config = dict(
    balance_bias=True,
    tie_word_embeddings=False,
    parallel_block=True,
    init_std_o=0.0,
    lr_head=0.0144,
)
Below are experts of layer 7 (counted from 0) of a mixture-of-experts language model. Rows are named router (the router's row for the expert), up (a neuron's input weights, with its number) and show model dimensions 0-95. Each number is 128 + 32 x the weight over its row's rms, rounded and kept within 0 to 255.
Before each expert's rows: a language model's description of what the expert responds to; "mostly gets" lists some tokens that are sent to it at least half of the time. This comes from a sample of Wikipedia text that the model never trained on.

# expert 38
What it handles: Capitalized nouns closing organization names, such as College, Church, Council, Party, League, Division, often in election and sports tables.
mostly gets: " College", " Church", " House", " Council", " Society", " Association"
router [107 158 130 146 136 102 161 168  86 131 167 134 113 116 142  85 159 111  93 122 127 133 148 150 177 104 146  94 177 150 155 163 113  71 172  74 132 134 113  71 113 119  80 112 170 197 160  64 175 147 127 129 121 189 111 100 104 132 147  61 143 144 131 128 124 171 111  96 118  94 152 125 157 130 136 164 113  68 172 100 184 120 130 133 114  76 134  94  94  97 174 139  54 153 185 144]
up0 [129 133 133  99 154 142  76 161 108 133  55 131 136 150 120 166 184 113 165 141 115 154 101 107 144 148  86 144 172 118 109 103  99  78 130 149  69 118  76 147 123  87 132 134 138 190 109 132 104 166 143 136 162 118 129 230  68 146 119 159  69 132  97 112 153 114 133 127  89 128 165 158 100 150 196 112 106 150  59 116 118  89 161 123  85 110 159 167 152  94 142 143  59 121 140 163]
up1 [ 95 176  87  64 113 139  83  97 107 166 111 129 118 171 148 102  66 154 131  85  88 133  87 144 171 104 106 126 159 121  90 120 145 104 105 202 176  94 123 159 104 108 121 105 160 184 111 109 131 139 109 131 101  94 147 120 136 172 156  97  92 125 125 118 136 119 110 160 115 212 113 145 104 120 121 142 103 132  97 115 178 102 178 116 155 111 213 160 158 188 112 195 109 167 154 160]
up2 [105 139 140  92 117 158  76 137 127 154 148 153 141 106 103 100  94 168 154 102 108 154 169 139 108 163 186 160 107 145 143 108 176 148  90 125  91 111 118 109 150 119 125 117  38 144 111 137 115 130 133 126 111 110 132 116 103  59 120 118 100  60 143 137 158 170 135 136 120 138 169 150 137 158 185 164  68  88  93 130  90 199 144 102 145 118 158 160 157 217 116 202  66 102 148 141]
up3 [ 92 152  76 138  91 112 132 110 124 186 154 102 138 179 111  94 118  61 149 127 107 170  91 148 143  91 100 136 137  81 147 188 108  97 135 169 137 123 147 122 183 162 118 208  62  68 114 183 166  79 146 133 128  94  94 141 170  96  98  99 108 173 107 104 112 124 149 130  92 135 175 136  89 141 139 166 158  97 143 104 153 120 158 131 171 155 104 143 101 168  97 146  73  77 115 109]
up4 [ 75 155 114 154 181 148 111 122 120 142  49 142 149 138  82  89 133 141 109 129  60 167  73 132 123 111 111 155 183 123 120 160  94 165 158 108 109 113 148  86 182 134 146 114 107 196  92 148 146 180 155 108 118  94 122 139 150 114 133 106  74 177 105 130 161 131  57 173  94 167 129 141 107 183 150  90 115 126 112 103 119 149  72 122 162  88 156 133 163 159 134 162  76 144 183 156]
up5 [ 97 171 167  62 145 133  85 166 158 126  99 117 109 108 152 152 113 160 108 128 180 162 135  95 156 144 110 113 145 117 100 199 123 113 167 163 120  92  89 120 190  86 113  91  63  92 151 141 127 145 128 150 192 143  39  99 109 106 123 136 144 143 154 124 110 169 132 154  80  78 166 164 119 187 126 160  65 121 158 136 178 163 118 104  92 120 100 150 137 101 151  77 118 161 141 143]
up6 [ 99  75 163 116 223 151 135 109  84 176 141 142 129 129 135 134 131 166 127 134 110 118 204 107 119 156 140 130  74 118 116 123 140  78 105 170 156 125 122 107 152 144 170 107 170 147 124  90 184  78 145 136 118 113 110 135 103  94  88 135 106 124 102 151  81 103  67 147 114 109 143 157 155 212  87  96 142  80 165  97 117 171  89 128 112 134 147 120 180 130 126  90  91 218 120 120]
up7 [141 126  96  94 145  44 152 144 164  83 159 105 134  80 127 139 119  65 132 128 179 172  92 127 170 154 151 131 120  88  41 103 152 115 113  87 120 115 129 140 143  86 118  93 151 153 178  97 165 128 109 154 142 112  90 138 127 154 122 112  69 135 156  86 102 160 123 160  93 138 191 186 137 137 155 158  78 164 126  67 213 132  98 148 121 143 161 140 157 156 135 162 116 148 107 155]
up8 [ 67 107 172 110 136 123 148 136 137 124  87  87 148 112 147 144 190 104  91  73 116 120 178 157  93  92 143 167 119 105 122 169  78  99 103 136  90  85 114 120 163 132 142  88 119 122 105 115 134 139 106 153  92 152  60 155 111 109 229  97 129 145 151 139 158 122 117 108 116 128 173  59 144  93 186 149 156  86 112 149  73 175 118 180 145 150 159  74  92 107 131 136  81 138 162 133]
up9 [117 109 166 151 139 126 139 125 106 108 168 108 137 143  69 168  86 140 178 179 102 138 151 107 187 171  83 104 112 210 119  94  57 158 121 120 130 107 129 133 177  99 162 131 176 148 153 107 184  98  69 130 171 156  90 121  85 125 139 145 100 100 115 122  94 180 105 191  96 160 127 116 100 115 128 122  77 114  74 144  95 114 161 148 182 142 125 105 192  82 140 141 140 107 125 158]
up10 [120 145 113  94 130 159 155  70 106 144 162 123 109 129  96 122  87 126 186 115  97  99 139 156 129 152 112 150 154 157  88 167 108  68 134 113  50 109 183 137 145 102 125  74 184 103 144 140 161 138 143 178  96 143 126 132 116  93  70 114 122 116 133 135 111 115 135 104 191 117 167 129  95 138 181  91 117 167  92 101 153 194  93 142 101  94 117 103 157 178 102 213 115 166  70 160]
up11 [ 99 157 179 125 119 159 180 131 135 160 140 139 107 105 155 135 157 109 118 129 149 173 155  82 171 101  86 122 115 158 138 105 149 148  42 115 104  83  83 127  96 107 120 132  76 202 138 161 156 154  87 144 154 104 170 142 107 183 183 116  68 147 113  74  87 112 114 108  67 133 147 133  58 168 147 164 127 116 159 126 139 163 127 151  83 127 103 112 119 182 125 179  77 122 149 102]
up12 [108  92 197  97 116 100 177 142 101  96 143 129 144 137 149 142 113 117 113 121 182 107 162 170 101 134 166 139 102  83  60 150  81 161 160  90 100 119 176  93 199 130 125 118  91 144 123 149 146 128 127 133 112 158  87 124  99 194 100 140  86 145 159 152 160 128  70 140 165 119 125 168 136 150 178 118 169 137  84 136 108 138 119 109 220 111 111 113 148  42 113 122 141 157 150 180]
up13 [ 74 158 120 104 138 108 115 150 140 167 128 141 130 149 159  94 104  80 143 135  98 208 149 149 186 146 135 123 128 176 147 138 152 110 158 120 132  89 138 137 127 131 121 100 166 123 138 146 156  55 101 153  55 120  59  92 190 188 100 113 149 128 101  72 112 151 116 126 149 165 172 135 110 163  74 134 110 103 109  76 203  78 125 159 172 112 106  93 128 120  74 158 165 129 158 125]
up14 [ 83 126 114  96 202  65 109 119 179  80  89 107 164 131 118 130 117 120 105 128 136 118  93 135 177 108 122 173 144  71 135 124 142 103 148 118 143  71 126 169  82  73 115 137 176 124 164 115 139 189 134 173 141 179  73 141 143 139 149 108 144 167 131  37 136 139 163 137  79 122 105 139 138  98 130 160  94 108 105 110 108 111 165  90 131 109 159 120 124 180 142 212 100 164 151 158]
up15 [200 138 140 115 109 121 132 143 120 103 103 170 132 129 121 117 135 110  87 102 134 133 111 118 155 139 134 132  98 146 114 116 162 126 115 129 139 126 121 113 116  68 130 159 107 115 128  66 128 152 137 168  85 132  31 200 142 135 103  91 119 155 106 100 181 108 150 132 133  94 150 104  78 200 161  88 127 129  36  87 156 102 147 145 104 182 177 149 130 149  69 106 190  66 174 140]
up16 [143 138 165 152  80 130 178 145 122 128 149  98 167 113 146  82 164 139  68 133 170 158 118  65 101  96 128 145 117 127 155 130 129 136  78 112 110 105  96 128 145 158 118 158  96 126 204 144 157 148 172 145  92 140  86 138 141 185  85 109 111  88 104 109  94 118 136 137  85 224 139 143  90 184 136 115 130  68 128 139  97 217 139 136 117 165 135 118 134 146 136  87  64 150 119  76]
up17 [ 88 146 148 155 128 137 162 141 147 110  73 153 134 124 124  75 119 189 115  92 134 101 169 154 148 119 106 143 148 132 156 109 131 129  93 115 119 121 123 107 208 117 113 154 109 100  92 133 128 114 235 165 173 118 122  97 173 114  97 124  66 130 120 189 203 122 105 111 140 149 180  88 109 139  69  76  87 154 133 111  83 104 118 116 143 121 107 133 140 117 174 137 172 102 207 158]
up18 [ 72 160 155 159 144 143 155 104 121  88 121  79 117 207 138 109 172 129 103 106  70 163 172 169 112 171 183 175  78  94 151  97 115  85 165 150 114 121 146 118 162  85  75 120 145  97 102 145 162 149 173 120 121  81 156 137 107 119 116  68 107 167 144  96 134 151 145  96 137 166 143 159 151 125 184  75  69 166 121 116  85 121 134 132 142 127 136 147 117 154 129  89  97  87 179 180]
up19 [ 90 149 137 119 157 134 196 122 128  78 137 110 159 113 147  95 124 113 149 100 162 133 133 197 153 142  57 187 195 114  63  78 153  80 117 175 140 128 157 106 138  86 127 141 105 115 111 125 173 177  85 170 122 115  61 110 130 134  78 125 122 156  95 166 116 119 117  91 111 177 185 156 123 161 167 112 108  80 143 147 128 148  91 118 123 125  98 128 121 208  93 117  92 127 108 163]
up20 [117 113 181 154 158 152 153 152 114 102 162 130 144 158 100 151 133 171 137 139 118 170  92 158 123 125 116 150 122  94 203  36  70 122 154  89 150  94 105 129 120 135  94 131  69 141 123  77 128 152  91 131 115 154 106 155 117 128 148  89  79 103 111  75 116 137 117 190 142 107 141 140 145 146 128 118 111 106 109  88  73 120 142 188 108  78 195 125 173 186 164 107 113  91  68 177]
up21 [134 148 107  83 153  88  99 134 175 125 147 104 128  95 119 136 148 121 164 169 225 114 129 150 126 162 101 121 126  88 161 105 137 102  96 145  61 125 137 148 156 173 121 114 133 138 151 112  97  76 153 164  92 104  93 127 110  91 162 165 124  89 160  40 165 131 167  84 135 159 127  90 172 127 118 148 106 142 137 171 143  68 143 103 116 162  95 105 116 203 143 145 154  75 189 167]
up22 [ 74 205 110  63 153 104  45 121 127 146  85 100 146 159  60 123  89  85 126 100  86 164 139 183 152 130 116 145 103 125 167  52  81 110 132  86 145  97 122  64 183 114 125 123 152 160 121 175 126 113 138 116 147 133 139 147 168  77 125  80 115 172 138 150 110 134 164 156 138 119 166 170 129 123 147 179 116 121  81 159 148  82 123 161 119 146 106 130 123 124 109 111 157 151 173 151]
up23 [165 112 101 142  80 110 164 142 123 143 120 133 124 113  59 124 156 103 150 120 117 142 185 147 134 178 132 158 101 143 125 150 122 180  97  97 124 109 158 101 119 151 154 154 181 108 147 131 190 133 109 159  99  74  76 104 183 114 143  83 123 145 127  32  59 155 126 149 146 151 198 104 132 201 132  78  93  76  75 140 171  93 111 135 156 156 120 106 144 120 176 135 135 137 119 151]
up24 [ 23 126 131 111 137 142 127 114 103 139 118 120 117 147 169 125 158 112  97 116  92 129 187 106 116 119  72 215 119  66 156 164 130 105 107 146 141  95 176 127 143 146 104 192 162 181 170 122 133 124 162 117 104 123 107 181 101 114 155 125  80  86 168 148 141 130  98 105 129 168 171  89 153 179 114 104  92 121 110 107 133 197 125 120 157 107 206 166 116 121 116 119 107 159 171 139]
up25 [108 124 140 121 107 106 159 146 110 109 160 122 127 171 154 102 144 120 193 125 115 112 171 148 170 161 121 181  91  72  89 119 151 126 124 131 103  94 125 143 105 126 126 130 147 166  71 117 100 182  92 170 187 148 139  97 165 105 104 114 111 173 157 188 111 128 136 148 139 202 155 116 119 137 104 135 118  95  82 109  63 126 148 157 106  50 138 132 199 134  75 119  70  82 169 184]
up26 [ 82 147 148 126  86 109 162 138 109 179 143 107 154 113  88 115 160 133  96 120 107 170  97 133  72 128 165 150 102 156 149 171  76 127 170 118  57  97 116 131 199 157 124 143 101 121 134 168 113  67  43 126 132  61  87 126 153  93 122 151 146 212 123 121  92 152 117 127 129 131 128 138  74 173  88 147 128  69 171 106 117 124  91 139 153 119 136 151 138 135 153 142  81 175 165 161]
up27 [ 74 159 158 114 130 145 123  85  84  97 127 156 158 107 159 123 127  87 116 106 109 185 180 132  99 126 165 137 102  94 212 143  86  81 176 158 174 124 108 177 143 109 139 124 114 159 138 117 149 147 106 116 104  53 106 178 105 146 162 105  85 132 118 111  88  69 130 138 122 105 203 179 122 153 202 119 130 119 148 100 168 120 139 148 178 107 147 142 115 150 157 122 115 190  76 109]
up28 [ 83 164 152  96 153 168 148 149 115  68 120 125 198 131  69 128 106 210 133 125 116 145 110 160 170 116 177 180 120 101  96 123  97 124 140 111  86 118 125 112 190 167 146  94 138 121  55 117 118  83 110 111 125 110 100 114  93 108 150  99 129 130 111  90 109 121  34 158  86 148 178 120 102 133 154 136 109 116 104 122 149 150 126 152  76 142  93 200 117 121 153 133 144 168 115 192]
up29 [104 139 125 132 167 127  72  94 169  84 104 101 169 106 148  78 124 126 137  55 109 124  81 111 160 106 110 130  53 158 160  77 153 145 147 143 138 113 112 112 162 115 105 148 125 170 224 119 153 125 108 148 111  57  30 143 120 110 103 106 151 124 170  84 128 156 101 152 141 102 171 141 137 163 178 153  92 102 136 124 106  95 105 173 146  99 150 117 138 187 117 121 138 104 169 121]
up30 [ 71 126 182  89 140 103 128 136 161  89  92 100 135 186 179 144 123 104 106 122 183 143 163 130 157  91 137 109 145 102 136 125 124  66  52 146 149  94 172 143 169 100 120 105 102 140  86 157 216 111 138 142 188 138  79 137  93 163 137 169 126 181 191 111 126 121 126 141  96 134  79 127 172 166 142 134  65 114 151  83  70 103 140 108  95 116 145  91 134 141 128 114 134 159 149 133]
up31 [136 171 109 112 129 191 139 129 158 177 141 159 124  56 113  96 167 158 106  73  72 112 169 143  95  92  77 161 114 150 154 181  47  97 119 116 146  91 117 129 120 149 177 104 134 152 161 111 132 108 119 187 112 169 123 128  80 140 141 131  98 149 120 100 133 148  92 127 168 129 217 170 177 167  97 132 122 125  96  80 145 132 111  89  98 141  84  98 125 167 114 164 133 117 182 143]